Below are experts of layer 5 (counted from 0) of a mixture-of-experts language model. Rows are named router (the router's row for the expert), gate (a neuron's input weights, with its number), up (a neuron's input weights, with its number), down (a neuron's output weights, with its number) and show model dimensions 168-223. Each number is 128 + 32 x the weight over its row's rms, rounded and kept within 0 to 255.
After each expert's rows: "comes after" lists some tokens at least twice as common just before its tokens as in all text. This comes from a sample of Wikipedia text that the model never trained on. Tokens count by the router's weight.

# expert 105
router [103  83 154 115 139  99  92 128 116 113 120  97  91 106 151 163  93 117 118 168 126 101 159  57 111 127 103 100 156 129 114 145 198 163  68 101 107 138 170  96 126 182 141 128 145  59 137 101  73 103 106 102 137  98 127 165]
gate0 [153 141 122 116 119 143 114  63 140 123 151  54 106  57 146 137 118 145 112  93 146 111 119 185 119 165 154 113 118  82  76 110 137 105  77 100 171 159  76 107 119 233 125 149 135  66 116 100 151 123  81 133 158 150  72 148]
up0 [154 140  71  97  80  94 128 130 174 176  66  83 136 163 118 143  33 192 150  99  98 129 156 204 130 106 110 142  98  84  93 136 166 117  92 139 176 148 121 111 136  66 107 144 132 160 133  76  57 138 110 154 164 123  74  97]
down0 [157 113 129  94 129 117 108 120 102  94 194  98 120 130 121 147 116 182 179  99 107 166 111 155  97 165 147  78 135 168  97 105 138 179  93 152 152 182 122 123 179 111 121 137 177 148 182 101 124 167 151 130 109  86 164  93]
gate1 [135 105 152 152 165 135 143 110 132 151 118  90 120 105 155 150  96 128 104 136 185 123 150 116 147  96 162 108 130 144 100 149 129 149 122 143  84 143 129  77  90 154 146 165 165 163 120  76  83  81 114 105 126 113  93 183]
up1 [ 39 146 167  66 111  90 143 115 112 122 102 185 178 129 132 129  56 188  49 117 127 119 100 142 169 148 112 104 145  64 177 116 139 158 131  93 143  96 113 109 120 119 104 159 182  98 105  82 208 137  73 152 184 100 117 147]
down1 [117 105  86 101 160 137 132  93  92 176 106 145 119 106 112 121  92 170 144 128 162  78 184 115 169 113  87  99 128  90 188  75 111 138 210 128 169 120  99 134 114 163 166 126 159 130  94 122 119 128  95  85 177 140 140 159]
gate2 [181 143 156 159 134 130 115 121 150  82 169 108  85 130 186 108  30  76 139 115 133 139 159 103 138 103 187 131 151 106 102 128  99 204  87 107 102  46 125 142 125 153 105 161 136 121 158 173 116 103 107 115 140 127 111 132]
up2 [ 83 129 145 148  96 124  64 172 105  99 118 182 160 112 125 101 147 188 161 108 115 102 124  88 116 128 145 124 129 157 114  86 137 112 162 131  89 120 143 119  97 137 123  67  84 118 133  78 159 140 115 111  51 104 148 147]
down2 [ 93  48 169 110  92 107 144 134 139 107  84  58 158 145 142 171 101  98 201 149 189 160 112 165 127 147 108 123  35 142 143  75 100 119 173 130 139 118 168 175  81 103 124 148 110 151 142 128 103 123 177 151 154 129 105 137]
gate3 [ 53  66 165 130 163 131 109 147 109  84  63  95 105 146  83 191 153 106  99 142 157 149 181  63 127 141 147 104 155 116 159 133 180 159 140 103  91 124 129 125  89 169 114 170 140 108 188  66 146  90 141 179  75  95 154 161]
up3 [142 155 140  75 152 107  98 125 110 171 148 140 100 128 138  76 131 171  68 143 138 194  49 150 115 131 103 109  82 107 111  65  99 164 171 133 171 130  95 133 134 109 122 116 130  54 106  28  95 139  60 109 158 148 127 126]
down3 [151  86 115 135 121 150 157  87 101 109 123 162  47  99 118 112 136 131 123 122 127 136  69 118 125  94 132 146 160 140 118  97 101 120  72 108 132 161 103 154 131  69  94 148 108  79 107  85 111 176  51 110 155 126  89 143]
gate4 [109 101 147 152 157  92 146  98 122  84 101 161  97 112 115 187 130  86 135  85  89 152 103 134 125 135 137 143 131 125 113 119 110 152  90 108  86 166 131 131 112  80  71 115 189 120 120 134 131 135 145 121 167 130  76 123]
up4 [106 139 127 121 117 156 156 151 120  98 155 121 143 109 186  71 121 175 163 134  72 170 166 125 131  95  84 132 125 203 121 112 134  47 170 126 140 106 113 146 126 124 154 114 191 100 137 122 138  73 134 114 135 147 122 173]
down4 [132 146 116 107 152 186 124 115 104 159 183 172 124 129 138 167 159 113 133 162 147 132 141  68 167 120 110 119 150 113 142 119 140 141 137 150  64 121  89 137  99 110  52 156 133 162 106 151 171 113 168 119 116 107 207  68]
gate5 [110 163 131  56 170 112 130 136 113 147 117 129 137 131 166 166 106 202 144 127 141  92 149 130 111 138  53  98 166 168 114 147 130 132  84  96 105 120 137 123 177 124 140  91 141 111 113  65  49 138  85 103 132  65 164 182]
up5 [169  83 132  93 124 102 148 161 137 109 132 112 102 134 149 156 167 120  32 159 104  91  85 165 164 126  75 152 119  92 119 121 101 130 163 139 148 137 152 162 122 165 152 125 102 140 105 182 129 119 118 153 103 143  82  96]
down5 [165  99  94 165 117  87 108 112 152 139 103 137 138 148 149  84 116 164 144 157 189 107 159 144 112  96 176 179 117 157 104 185 112 137 138  99  87 181 118 120  77  45 129 130 160  72  89 151 120 100 150 166  90 117  48 145]
comes after: " S", " N", " M", " A", " I", " O"

# expert 80
router [133  96 111 163 152  59 107 110 149  98 171 129 107 117 117 154 123 135 133 116 145 120 129 103 122 102 111  81 143 138 183 181 131 173  84 118 130 120 143 122 170 165 150 132  89  87 105  81  68  68 126 135 119 105 139 186]
gate0 [155 116 165 118  46  73 146 121 123 164 170 135 140 134 168 156 164 111 129 185 160 171 139 183 137  96 146  15 106 118 154 171 166 155 126 165 124 142 121  87 170 166 145 122 111 163 102 109  80 101 122 133 128  95 112 126]
up0 [ 94 107  81 142 197 166 108 140 178 151 102 119  41 120 157 113  72 151 123  66  78 128  86 118 161  79 137 191 158 126  99 104  99 119 166 107 132 122 147 123  85 111 141 165  84 139  91 154 109 171 130  80 144 117 110 153]
down0 [159  87 142 101  89 113  83 108 149 129 128 109 118 137 144 105 117 146 151 110 179 102 135  65 210 143 104 100 123 103 121  97 149 127 116 122  92 106 105 117 106  98 144  97 135 140 111 171 124 135 149 107 111 173  62 111]
gate1 [190 158 109 143 134  78 183 114 139 115 188 158 173  86 129 101 100 142 115 134 129  87 139 162 133 138 140 167 169 151 185 132  94 128 127 137  73  79 139 128 145 137 120 107 133 145  84  92 197 143 123 101 103 144 121 156]
up1 [163 153 131 128 112 132 117  94 162 188 125 124 137  98 159 105 131 153 163 124 137 169 132 125  73 158 118 153 190 142 147 127 152 126 178 127 105 145 140  74 191 121 125 109 138 145  65  72 131 122 144 111  84 132 143 168]
down1 [ 84 119 130 145 112 137 159 125  76 154 108  92 137 123 106 156 115 150 105 150  98 143 127 167 114  90 118 160 159 138 139 129 135 113 127 165  34 121 110 164 151 105 116 117 106 157 140  87 151  75 151  63 176 135 146  83]
gate2 [109 150 116 144  97 114  74 111 116 170 176 144  89 134 120 170 144 123 117 168 130 143 107  46  91 114 139 131 156 130 148 119 128  79 144 167  89 109 146 126 116  54 124 168 128 138 116 138 152 123 141 174  83  99  88 127]
up2 [165 108 117 138 130 128 158  97 148 192  25 105 139 119 115 134 125 136 194 118 143 133 166 126 140 151  77 135 109 108  96  96 137 146  71  60 162 142 119 166 108 137 140  94 132 135 113 149  64 170 133 108 136 107 127 113]
down2 [128 124 176  75 131 143  74 141 125 114 125 108 150 153 132 158 146 113 186 150 117 122 154 121 182 105  98 146 124 128 173 121 130 138  78 151 127 152 117 103 172 186 131 107 130 133  93 122 140  78 130 138 159 121 165 114]
gate3 [135 119 118  75 159 121  78 107 109  66 174 108 126 103 116 143 112  80 117  83 113 149 129 131 149 183 175 180 122 155 171 148 117 177  78  68 135  98 118 126 125 128 135 132 148 118  99  48 138 106  62 126 147 142 128 135]
up3 [209 120  97 107 148  74  96 103  95 114 161 108 136 198  91  87 113 106  64 147 132 135 111 150 104 109  90 153 176 144 115 126  61  85  96 154 153  79 211 143 179 106  92  80 124 157 113 115 149 179 102 113 134  59  92 161]
down3 [170  51 138  92 104 133 163 145 145 126 166 139 114 149  85 132 104  88  97 129  80 124 154 146  92  91  91 124  88 124 156 139  40 125 177 122 186 130 142 151  97 106 150 123  83 178  97 163  98 133 137 132 120 125 123 142]
gate4 [154 158 122 184 107 111  94 120  85  90 113 126 102  27  87 116 115 137 134 147 141 112 106 168 129 132 159  86  99 165 174 174 143 130 151 122 149 105 161 138  90 173 157  80 161 146 110 148 131 116 121 108 156 162  96 139]
up4 [104  83 144 138 122 119 117 211 123 119 160 134 159 128 134 128 123 161  83 101 143 104 184 105 162 122 139 105 129 134 103 155 157 130 161 105 118 151  99  96 193 125 165  91 127 168 102 113 174 158 151 137 104 118 118  83]
down4 [ 96 135 150 117 206  97 142  87 132 134 155 137  86 132 133 163 129 128 159  82  84 136 142 133 159 152  96 113 192 137  58 141 106 123 106 166 100 106 107 190  76 175 167 110 146 145 150 127 123  93 144  75 113 137 139 178]
gate5 [109  93 163 108 171  79 131 124 159 145 228 121 119 123 133 121 106 134  79 121 143 142  90 131  81 123 122  77 152 110 137 137 127 188 120 102 194 138 187 135 182 112  81 100 100  91 109 104 176  83  99 181 127 129 154 159]
up5 [120 116 163  76  62 130  56 145 171 134 129 126 192 189 111 136  87 163  97 115 121 105  71 102  85 105 133 106 142 139 141  81 134 149 142  72 148 117 147 106 131 189 141  95 111 146 165  97 138  51  94 136 134 119 123 167]
down5 [124 175 131  85 162 149  78 126 116  49 181 130  83 112 143 145 137  79 143 105 160 124 114  98 173  77 102 103 190 124  90 190 139  67 139 129 157 123 130 172 100  94 160 110  93 171 112 162  96 176 175 139 116 101 130  98]
comes after: " H", " K", " W", " J", " h", " Z"

# expert 99
router [118  78 121 124 174  94  83 155 111 103 158 124 136 165 170 153 112  90 131 151 144 131 126 105 125  86 170  86 113 131 124 144 177 134 145  36  93 123 218  83 185 161 131 134 162  53 109 157 125 113 162 115 158 109 164 175]
gate0 [169 112 119  97 133  93 104 106 168 125 101 136 167 124 118 165 100 136 145  85 128 187 132 152  83 113 101 105 167 127  76  94 114 103 162  89 103 160 128  98 167 126 140 159 135  88 139 169 162 127 151 112 167  92 164 146]
up0 [ 97 131 152 146 185 177 139  94 100 174  90 105 102 135 138 155 149 145 123 132 114 138 113 159  93  90 139 119 199 118 126  58 166 136 170 118 133 167 142 149 137 159  91  97 197 108 151  91 161 131  98 136 171 128 135 132]
down0 [144 131 185 158 142 126 106 131 111 153 120 158 160  77 124  98 126 112  93 113 187 147  73 124 165 122 193 108 124 169 123  80 136 204 161 226 104 178 187 142 124  80  95  97  94 155 100 183 118 130 132 100 134 164 159  65]
gate1 [136 103 167 106 131 178  81 118  62 105 134 114 145 117 184 166 167 124 145 200 148  90 134 173 129  68 136  47  95 136 118 191 177 176 131 132 123 127 159  94 125 136 100 127 172 101 172 188 130  91 108 133 120  85 144 149]
up1 [128 110 139 135 126 112 160 132 184 111  68 116  64 117  66 148 105 138  54  84 101 191 140  92 169 197 134 176 125 161 168  46  95  71 107 159 122 118 134 166 135 104 175 145  85 191 134 131 117 170 120 143 176 118 107 108]
down1 [119 135  91 136 159 134  65  91  55 129 107 122 122 157 111 166  78  92 156 151 167  98  95 153 150 111 135 126 121 128 161 146 167 141 149  92  76 148 143  72 146  53 188 189 199 141 148 150 136 120  82 175 102  97 139 133]
gate2 [143 114  96  58 112 123 147 172  75 139 166 130  67 132  79 117 147 138 142 130 177 123 100  93 124 128 122 176  85 133 112 128 211 146 124 120   5 138 173 131 179 167 110 175 169  99 110 166  87 131 123 146 145 125 164 169]
up2 [127 117 139 173 163 144 134 127 162  72  87 140 177 105 126 204 151 143  71 113 129 139 186 249  98 158 116 139 138 156 168 130 103 132 121 158 161 130 127 110 112  75 114 165  96 111 136  80  79 169 133  86 157 155 118 168]
down2 [137 129 118 201 169  89 173 143  89 126 130 145 105 166 137 150 162  97 137 146 146 125 162  66 157 114 123 112  79  97 177 235  72 152 148 103 129  87 107 132 179 126 124 102 107 143 125  89  66 133  97  97 153 104 111  84]
gate3 [114 117  55 139 148 149  77 149  90 167 137 118 221 141 105  87 116 133 144 162 118 206 105 192  84 120 172 150 103 146 114 152 142 150 139 139  46 127 148 107 125 172  87 138 167 107 102 147 143 138 112 148 146 147 221 135]
up3 [104 128 130 121 170 127 114 126  63 109  96  81 102 133 134 165 178 159 119 123 179 179 121 124 130 100 128 116  74 180 146 150 166 124 103  89  99 136 149  88 110 153 104 157 132 135 125 141 124 146 102 123 151 134 211 114]
down3 [ 60 145 147 178 117  88 136 216 156 102  91 146 169 160 127 133 102 189 101  50 107 116 138 148 128  73 101 182  88 144 126 124  80  99 100 117 106  71 147 143 134 147 169 158 129 147 160 134 131  96 146  94 149 160 154 152]
gate4 [181  26 135 122 125 166  80 163 154 125 136 140 152  57 146 181  79 114 104 165 184 113 117  89 151 200 120 134 170 139 108 163 137 163 154  67 104  89 204 145 160 101 126 186 119 137 119 143 104 109 159 102 137 149 161 108]
up4 [111 109 138 201 121 136 133 146 101 155 139 111 177  89 150 115 122 141 170 124 153 201 144  78 127 127 116 132 139 132 109 125 115 193 133   4 134  72 190 145 147 140  98 169 121 127 116 127 119 142 148 121 144 155 167 116]
down4 [127 122 183 122 162 129 118 144 132 133 134 118 220 117 139 163 176 116 109  58 184 120 174 162 152  52 196 117 142  94 113 172  77 111  81 108 112 169  67 146 125  96 105 222 136 128 153 147 105  97 136 129  66 172 133 173]
gate5 [115 144 112  90 115 137  73  87 114 110 171 132 156 167 210 139 112  98 111 135 108 122 139 125 160  76 170 109 153 182 136 106 129 110 126  64  86 122 119  89 202 164 128  73  53  64 103 224 151  77 108 116 143 171 149 183]
up5 [175  71 153 124 115 149  66 144 213  75 127 123 175 139 163 175 104 116 144 129 139 104  78 128 103 101 127 103 151 149 127 147 128  74 158  98 132  96 161 105 174 194 198 122  46  83 118 113 158 143 207 127 176 177  85 134]
down5 [106  72 110 151 185 135 134 120 149 171 141 135 144 200 143 182 127 169  51  95 130 117  97  98 117 101 198 128 129 158 142 141 136  92 167 104 111 145 200 145 136 137 134 138 121 140 179 150 169 171  91 118 138  92 132 144]
comes after: ".", " | ", "0", "′", "5", "4"

# expert 28
router [108  73 101 147 144  90 162 143 105  84 136 125 121  98 134 136  99 105 163 193 101 158 118  79  99 146 151  90 108  90 127 109 163 137  87  86  96 100 170  88 168 160 106 105 138  81  92 134  88  79 151  90 122 108 140 168]
gate0 [155 139 101 112  97 137 125 165  72 120 121 125  93 105 125  79 138 123 190 130 132 145 143  71 127 105 126 121 122 131 154 112 142 117  93 113 172  87  95 142 158 101  98  46 122 134 108 112 119  93 105 102 128  51 132 151]
up0 [158  98 132 151 154  84  94 188  74 134 118 132 199 125 143 133 113 123 137  95 124 158 119  89 124  85 228 139 138 119 123 102 160 122 133 123 109 130 164 118  93 128 153 168  96 133 144 138  64 184 115 100 112 143  85 147]
down0 [101 105 126  70 176 109 101 136 153  61 123 160 106 155  86 137 119  73 116  87 145 158 117 121 164 123 111  96 161 150 136 179 145 152 154 177 147 137  88  70 162 132 151 133 103 147 128 121 147 176 113 131 156 138 108 137]
gate1 [168  66 121 126 132 150 134  94 112 164 176 185 114 121 175 150 160 162 160 125 123 143 176 109 115 134 171 147 120  98 127 164 121 132  78  84 108 128 116  51 141 185 114 105 119  97  94 125 129 151 128 171 141 112 173 170]
up1 [160 127 175  98 127 100  99 147  78 142 140 120 118 130 108 118 108 143 151 131 104 163 102 136  82 105 134  93 141 156  83 137 150  74  69 142 104 126 123 120 177  88 173 148  99 131 172 142 133 164 143 164 102 103  86 101]
down1 [119 133  93 172 144 132  54 100 158 104 183 150 148 133 125 132 168 135 138 136 116 138 187 214 153 132 134 133 122 141 110 113 155 176  93 194 184 130  78 131 176 100 108  91 147 136 109 121  76 166 164 136  84  86  64 135]
gate2 [ 86 119 100  64 150 149 154  81 107  85 128 143 125 132 126  83 108  95 125 140 113 148 123 126 124 123  34 129 152 132  67 126  88  96 135 117 146  76 164  95 147 161 129  66 110  55  66 167 121  96  89 118 165 158 120 166]
up2 [158 149 148 153 156 170 125 100 146 168 105 135 124 174  43 123 148 146 143 180 146 122 135 178 147  67 142 109 120 114 123 116 103 162 186  66 124  57  64 121 103 107 109 147 207 125 162  83  60 135 114  74 109 154 126  89]
down2 [102 117  73  61 118 132 157 181 108 192 108  80 167 117 156 117 177  85 171  63 120 108 146 108 106 168  64 149 138 125 177 135 107 115 135 179 159 139 115  80 128 107  97  83 119 121 124 150 200 107 142 133 136 155 103 196]
gate3 [ 90 126 142  86  95 172 143  85 135  99 126 112  94 110 121 116 151 100 107 143 147  74 129 153 170 141 134 133  45  63 105 132 189 116  83 107  85  97 124 105 193 111 160 105 149 170 127 151  74 104 151 119 120 145 108 149]
up3 [ 85 101 123  37 123 193 120 139 149 149 176 130  77 114 165 143 152 118 176 115 145  61  83 100 133  83 121 154 117 179 108  91 138 161 104 175 104  96 163 123 190 110 167 142 126 161  85 180 127 129 110 142 100 132 110 132]
down3 [157 144 163 120 123 166 117 166 169 145 198  99 134 111 169 112 133 137 124  59 168 118 125 189 179 163 120 126 153 124  88 119  88 142  99  94 105 157  84 106 170  85 125  88 120 139 156 154 198 147  84 179 100 134 148 163]
gate4 [127 165 117 187 108  47 128 106 100 131  91 132 169 130 133  91 138 135 104  76 132 146 181 101  65 107 121 130  87 111 170 140 107  90  75 111 132 152  83 135 193  69 139 160  82 136 128 138 120 104 156 144 130 156 111 175]
up4 [126 118 174 137 129 115 151 153  91 143 165 130 138  81 137 138  95 112 131 147 110 143 164 150 137  93 125 208 129 108 176 205 103 125 136 185  93  73 125  89 155  84 152 133 132 115 168  67  50 120 160 127 191 143  86 105]
down4 [130 132 145 147 114  84 214 148 153 108 115 112 108  87 123 120 165 152 153 136 152 130  94 128 126  84 140 107 145 126 112 138 167 137 111 171  73 113  99 140 168 158 112 129 116 149 177 160 135 114 156 172 189 104 154 118]
gate5 [158  58 119  80 138 113 128  67  99 118 137 109 140 136  70  89  85 168 128 128 191 141 118 147 176 154  63 109 109 113  84 162 133 136 137 130 161 122 169 137 121 157 101 191 111  30 135 160  94 169 179  99 145  69 130 185]
up5 [135 154  74 112 155 101 118 117 148 100 151 151 154 158 114 156 133 175  94 101 134 111 116 154 166 116  87  76 135  83  89 140 122 187 143 147 159 127  96 117  49 134  99 139 132 100 162  86 141 116 125 113 116 151 195 228]
down5 [113 160 187 127 109 128 186 120 131 116 139 119 166  75 121 138  96 113 166 109 144 168 185 147 110 126  64 134 111 178 146 188 105 128 175 122 114  99 147 140 151 128 180 156 101 155 135 146 147 150 134 139  67 126 166 138]
comes after: "2", "\n", ".", "1", " ", "| "

# expert 71
router [116  81 141 153 139 132 134 140 136 114 104 131 133 115 107 137 103 164 147 180 142 136  87 125 124 142 161  89 135 136 147  86 160 150  94 104  97 127 134 107 221 121  96 164 184  48  67 155 159 124 143  96 109  96 126 151]
gate0 [102  88 115 140 140  75  72 124  79  64  86 117 155 130 101 121 119 103 139 166 143  91 102 213 117 157 136  93 187  96 156 140 157 157 128  90 136 134 144  46 182 112 117 126 116 130 120 122 172  84 157 109 183  71 166 167]
up0 [146  78 148 160 132 114 157 127 125 129 119  99 100 168  93 110 114 105 142 177 167 131 121 117  85  57 129 160  76 144 158 100 153 124  81 172 174 142 144 162 122 132 158 116  91 133 185 139 141 105 120 157  89  99 119 119]
down0 [ 78 116 152 147 152 118  85  93 117 117 116  48 119 103 151 124 106 130  82  89  86 162 130 107 158 107 104 142 180 136 101  93  83 176 158 151  83 144 146 110 148 128 160  40 165 136 167  58 123  48 172 128 150  71 106 149]
gate1 [123 102 132 123 157 145  63  96 109 105 128 171 127 135 137 107 115 120  98 212 122 134 177 154 129 108 134  95 127 144 129 150  65 130  99 147 123 137 175  98 160 113 156 135 184  84 111 161 147 150  89  63 180 142  95 125]
up1 [112 107 178 139  67 138 173 151 200 112 138 148 144 146  96 117 136 140 158  60  97 146 128 128  50  83 105 177  87 166  93 155  61 182  86  93 107 165 116 145 128 162 111 126 131 225 131  99 112 142 129 154  98 120 119 116]
down1 [156 118 102 133 180 158 144 148 113  59 174 139 127 141  96 178 105  96 115 101 162 160 136 139 155 117 140 109 138 181 125 125  92  94 121 110 121 160 154 147 143 152  53 169 111 143 100  98 134 126 160 151  54 138 120 155]
gate2 [124  81  60 172 113 215 143 121 176 128  98 102 137 136 159 146 110 113 113 134  64 108  90 182 132 145 133 129 187 130 174 127 128 105 116 116  92 136 175 128 157 134  73 137 103 126 109 185 161 185 189 125 112 133  98 113]
up2 [113 101 154  72 109 193  68 105 106 148 102 108 158 127 147 137  95 125 151 132 169 100 166 139 168 142 190 109 107 150 131 115 141 150 163 100  95  67 132 132  81 122 145  43 155 207 147 105 154  82 103 176 157 195 141 121]
down2 [167 183 148 162 113 128  93  98 125  91 107 111  93 141 103 116 133 113  63 149 158 144 143 136 157 100 138 102  98 159  92 137 196  86 171 145 158  70 110 146 112 158 153 171 137 149  94 118 107 142 135 140 157 163  61  86]
gate3 [141  98  61 139 151 178 108 118 147  66 121  38  62 152 125 101 110 165 163  97 108 146 160 131 133 102  97  74 177 122 138 157 123 138 139 104 107 143 118 116 191 168 116 145 123 128 133 121 149 120 109 161 165  58 112 157]
up3 [125 159 130  94  76 170 151 128 104 107 121 126 158 138 173 121 125 132  92 150  76 124 178 146 111 166 123 145  97 120 143 100 105 129 138  73 125 174 155 133  98 141 164 110 112 108 117 137  98 114 161 163  86 170  68 111]
down3 [169 157  86 122 143 154 172 110 122 135 140  98 105 143 174 139 123 168 144 105  92 110 126  88 132 107 117 115 147 170 109 103 154 132 178 145 101 110 141  33 113 126 155 124 136 123 215 102 107 203 124 144 109 127  90 126]
gate4 [127  93 100 131 135 123  83  96 135 134  72  87 126 121 156 116 145  97 136 145 167 144 132 140 113 208  90 167 109 122  96  53  83 169  87 101 133 111 153 149 159 166 228 149 169 113 144 152 130 118 114 104 164 122 166  72]
up4 [162  93 147 123 193 132 130 130 119 123 154 110 177  55 137 147  82 127 145 134 148 145 169 142 105  63 105 144 110  93 150 114  90 124 120  16 111 121 135 139  67 134 169  88 152 113  92  88 139 152 129 128 108 111 139  88]
down4 [174 159 134  95 157 140 144 149 155 105 196 100 135 118 126 144 194 117 195 116 124 132 123 103  90 116 145  89 117 121 112 121  51 155 120 108 184  47 137 150 123 135 160  72 153 117 127 143  92 118 153 141  96  97 116 149]
gate5 [151 116  94 171 107 155  80 155  81  96 171 102 125 113 155 138  97 170 155 136  63 169 128 126 105 162 179 162 111 117 128 147 147 115 206 125 151 108 101 151 154  89 119 204 140 125  88  95  47  43 159 213 124 129 144 129]
up5 [ 75 153 145 104 140 106 138 115 156 155 118 152  74  77 125  69 120 126 128  96 127 157 142 131 145 105 110 126 150 141 100 145 137 155  75 178 157 173 172 161 127 169  90 130 122 127 137 116 226 156 121  26  93  92 112 128]
down5 [107 159 173 125 103 163 105 152 138 151 112  97 134 103 130  96 141  84 154 131 142  86 136  85 106  74 146  66 154 108 164 102 134 135  83  70 177 126 113 109 175 138  93  72 125  94 148 160  74 149 118  88 146 133  95 113]
comes after: ".", " |", ") | ", "0", "% |", " | "

# expert 37
router [121 110 152 132 154 113 149 151 162  92 118 138 112 116 130 124  95 175 162 175 129 160  89 147 118 148 161  82 137 138 165  94 174 133  97  90  99 130 169 116 235 117 112 160 174  75  77 149 164 111 136  91 101 109 107 167]
gate0 [ 92  81 125  65 140 217 197 101 145 109 146 143 128 135 160  89 132 107 142 176 105 133 171 163  87 161 117  57  98 192  99 113 133 138 118  74 118 150 126 145 139 107  68  73 105  87  47 106 163 103 159 102 127 107 112  90]
up0 [157 154 151 123 102  86  67 169 143 121 180  69 132 148 100 143 131 119 112 101 149 138 121 101 122  87 114 168 114 103 139  98 117 115  91 143 175 121 151 151 144 152 174 165 136 186 174 186 115 111  94 138 156 180 127 172]
down0 [122 133 147 120 110 137 104  88 132 104 134 114 150 121 156  70 160 125 119  91  64  81 173 144 214  85 127 155 176  99 129 146 141 148 124 164 140 139 138  65 173 164 118 125 100 150 162 137 111 173 156 122  74 121 119 159]
gate1 [ 94 104 109  76 118 128 114 168 146 141 162 103 138 112 111 147  64 150 164 207 151 139 118 139  87 102 191 137 104  95 147 137  99 125 110  58 123 108 121 132 136 126 181 161 140 114 132  72 140  80 128 193 142 142 103  93]
up1 [128 112 206 127 140 128 183  78 164 128 137 155 104 131 143 143 110 126 139 150 134 164 174 147  81 127  82  79 142  67 146 112  52 132 191  95 189 144 152  68  80 162 161 151 146 122  96 171 138  93 114 128 159 168 145 139]
down1 [120 132  49 105 126 157 112 155 110  85 142 126  91  93 112 116 138 179 186 161 149 130 113  97 131 127 125 169 123 112 125 143 188 161 102 174  95 180 150 143 193 169  86 135 144 134  83 107 185 168 165  76  90  92 136 120]
gate2 [166 111 137 102 138  88 122  97  77 116 155 117 171 132 155 141 136 138 185  88  81 123 113  79  83  65  98  86 168 101  85  93 124 106 145  95 144 107 174 175 147 108 180 112 168 166  91 116 138 117 137 103 149 172 168 103]
up2 [122 180 110 115 110 147 172 150 117 139 128 137 118  87  79 142 156 148 161 196 179 118  99 157 137 166 143 112 143 121 169 154 129 108 101 106 100 172 128  64  91 176  38  98  55 146 118 117 132 206 105 182  76 139 131 116]
down2 [100 104  95 182 189 144 147 148 135 147 159  77 137 165 171  97 115 103  91 181  86 136 145 126  90  90 164 158 123 113 126  89 115 188 169 134 141  98  91 121 133 141 106 154 223 102 151  88 150 143 106  29 106 108 133 135]
gate3 [104 139 143 166 137 124  88 118 130 131 171 102 156 106 157 118 116 149 154 133 105 146 147 190 101 117 122 172  52 118 158 141 167 151  64 135 139 120 163 152 128 122 114 155 170 119 143 149 196 116  83 106  93 135  99 120]
up3 [ 73 121 125 133 152 120 129 132 144 148 154 181 138 107 144 110 163 118 162 175 111 110  94  87 110 134 130 102 165  96 156 172 138 106 154 155 154 204  79 108 126 102 183 112  66  51  98 102  93 155  90 162 182 112 103  96]
down3 [149 185 147 115 146 164 208 187 120 156 156 146 175 149 122 111  96 168 106 153  90 117 122 122  87 143 127 104 152 159 185 131 105  90 142  77 158 127  94 120 116  85 193 114 115 148  96 141 120  73 188 136  96 167 115 104]
gate4 [124  96 100 117 140 109  69 110 201 106 184 120  92  98 151 128 127 179 182 158  96 146 139 178 120  97  95 107 151 143 151 149 142  86 171 134 131 132 178 117 242 128  82 189 196  88 118 132 161 114 104 148 130 150 113 145]
up4 [124 153 123 125 162  66 122  83 134 180 111 141 142  99  61  79 147 143 172 122 145 109 176 127 111 172  70 148 151  94 172 142 136  98 124 176 149 149 132  79 163 100 144 127 129 165 148 127 142 105  97  80 173 158 145 135]
down4 [ 94 102 147  91  99 150  71 177 126 130 103 155  53 149 121 119 111 127  87 151 133  69 143  96  77 133 158 155 136 128 183 128 152 112 165 148  94 145 182 113 145 146 120 180 160 157 135 165 148 120 129 132 103 180 166  90]
gate5 [183 172 152 162 201 148 145 116 160  59 105 154 151  89 130 178 105 115 136 129 142 120 127 148 137  84 148  66  83 126 149  66 110 129 151 129 100 154 177 154 152 136 124 167 189 103 126  94 135 154 100 109 173 154 102 167]
up5 [125 137  88 104 109 135  63 142 138  92  92  71  80 124 119 153 111  76 116 104 103 150 105 119 115 121 123 195 144 127 113 112 114 140  66 144 132  79 112 117 128  87  93 106 111 106 116 156 193 141 129 184 117  76 127  84]
down5 [106 111 138 142 140 113 145 110 180 143 162  55 149 140 143 171 126 149  39 111 122 108  72 156 141  98 169 108  76 109 153 127  63 153 150 179 108 117 118 127 174 165 162 186 157 143  57  94 221 140 129 112 137 105 126 169]
comes after: ".", ") | ", "0", " (", "% |", "7"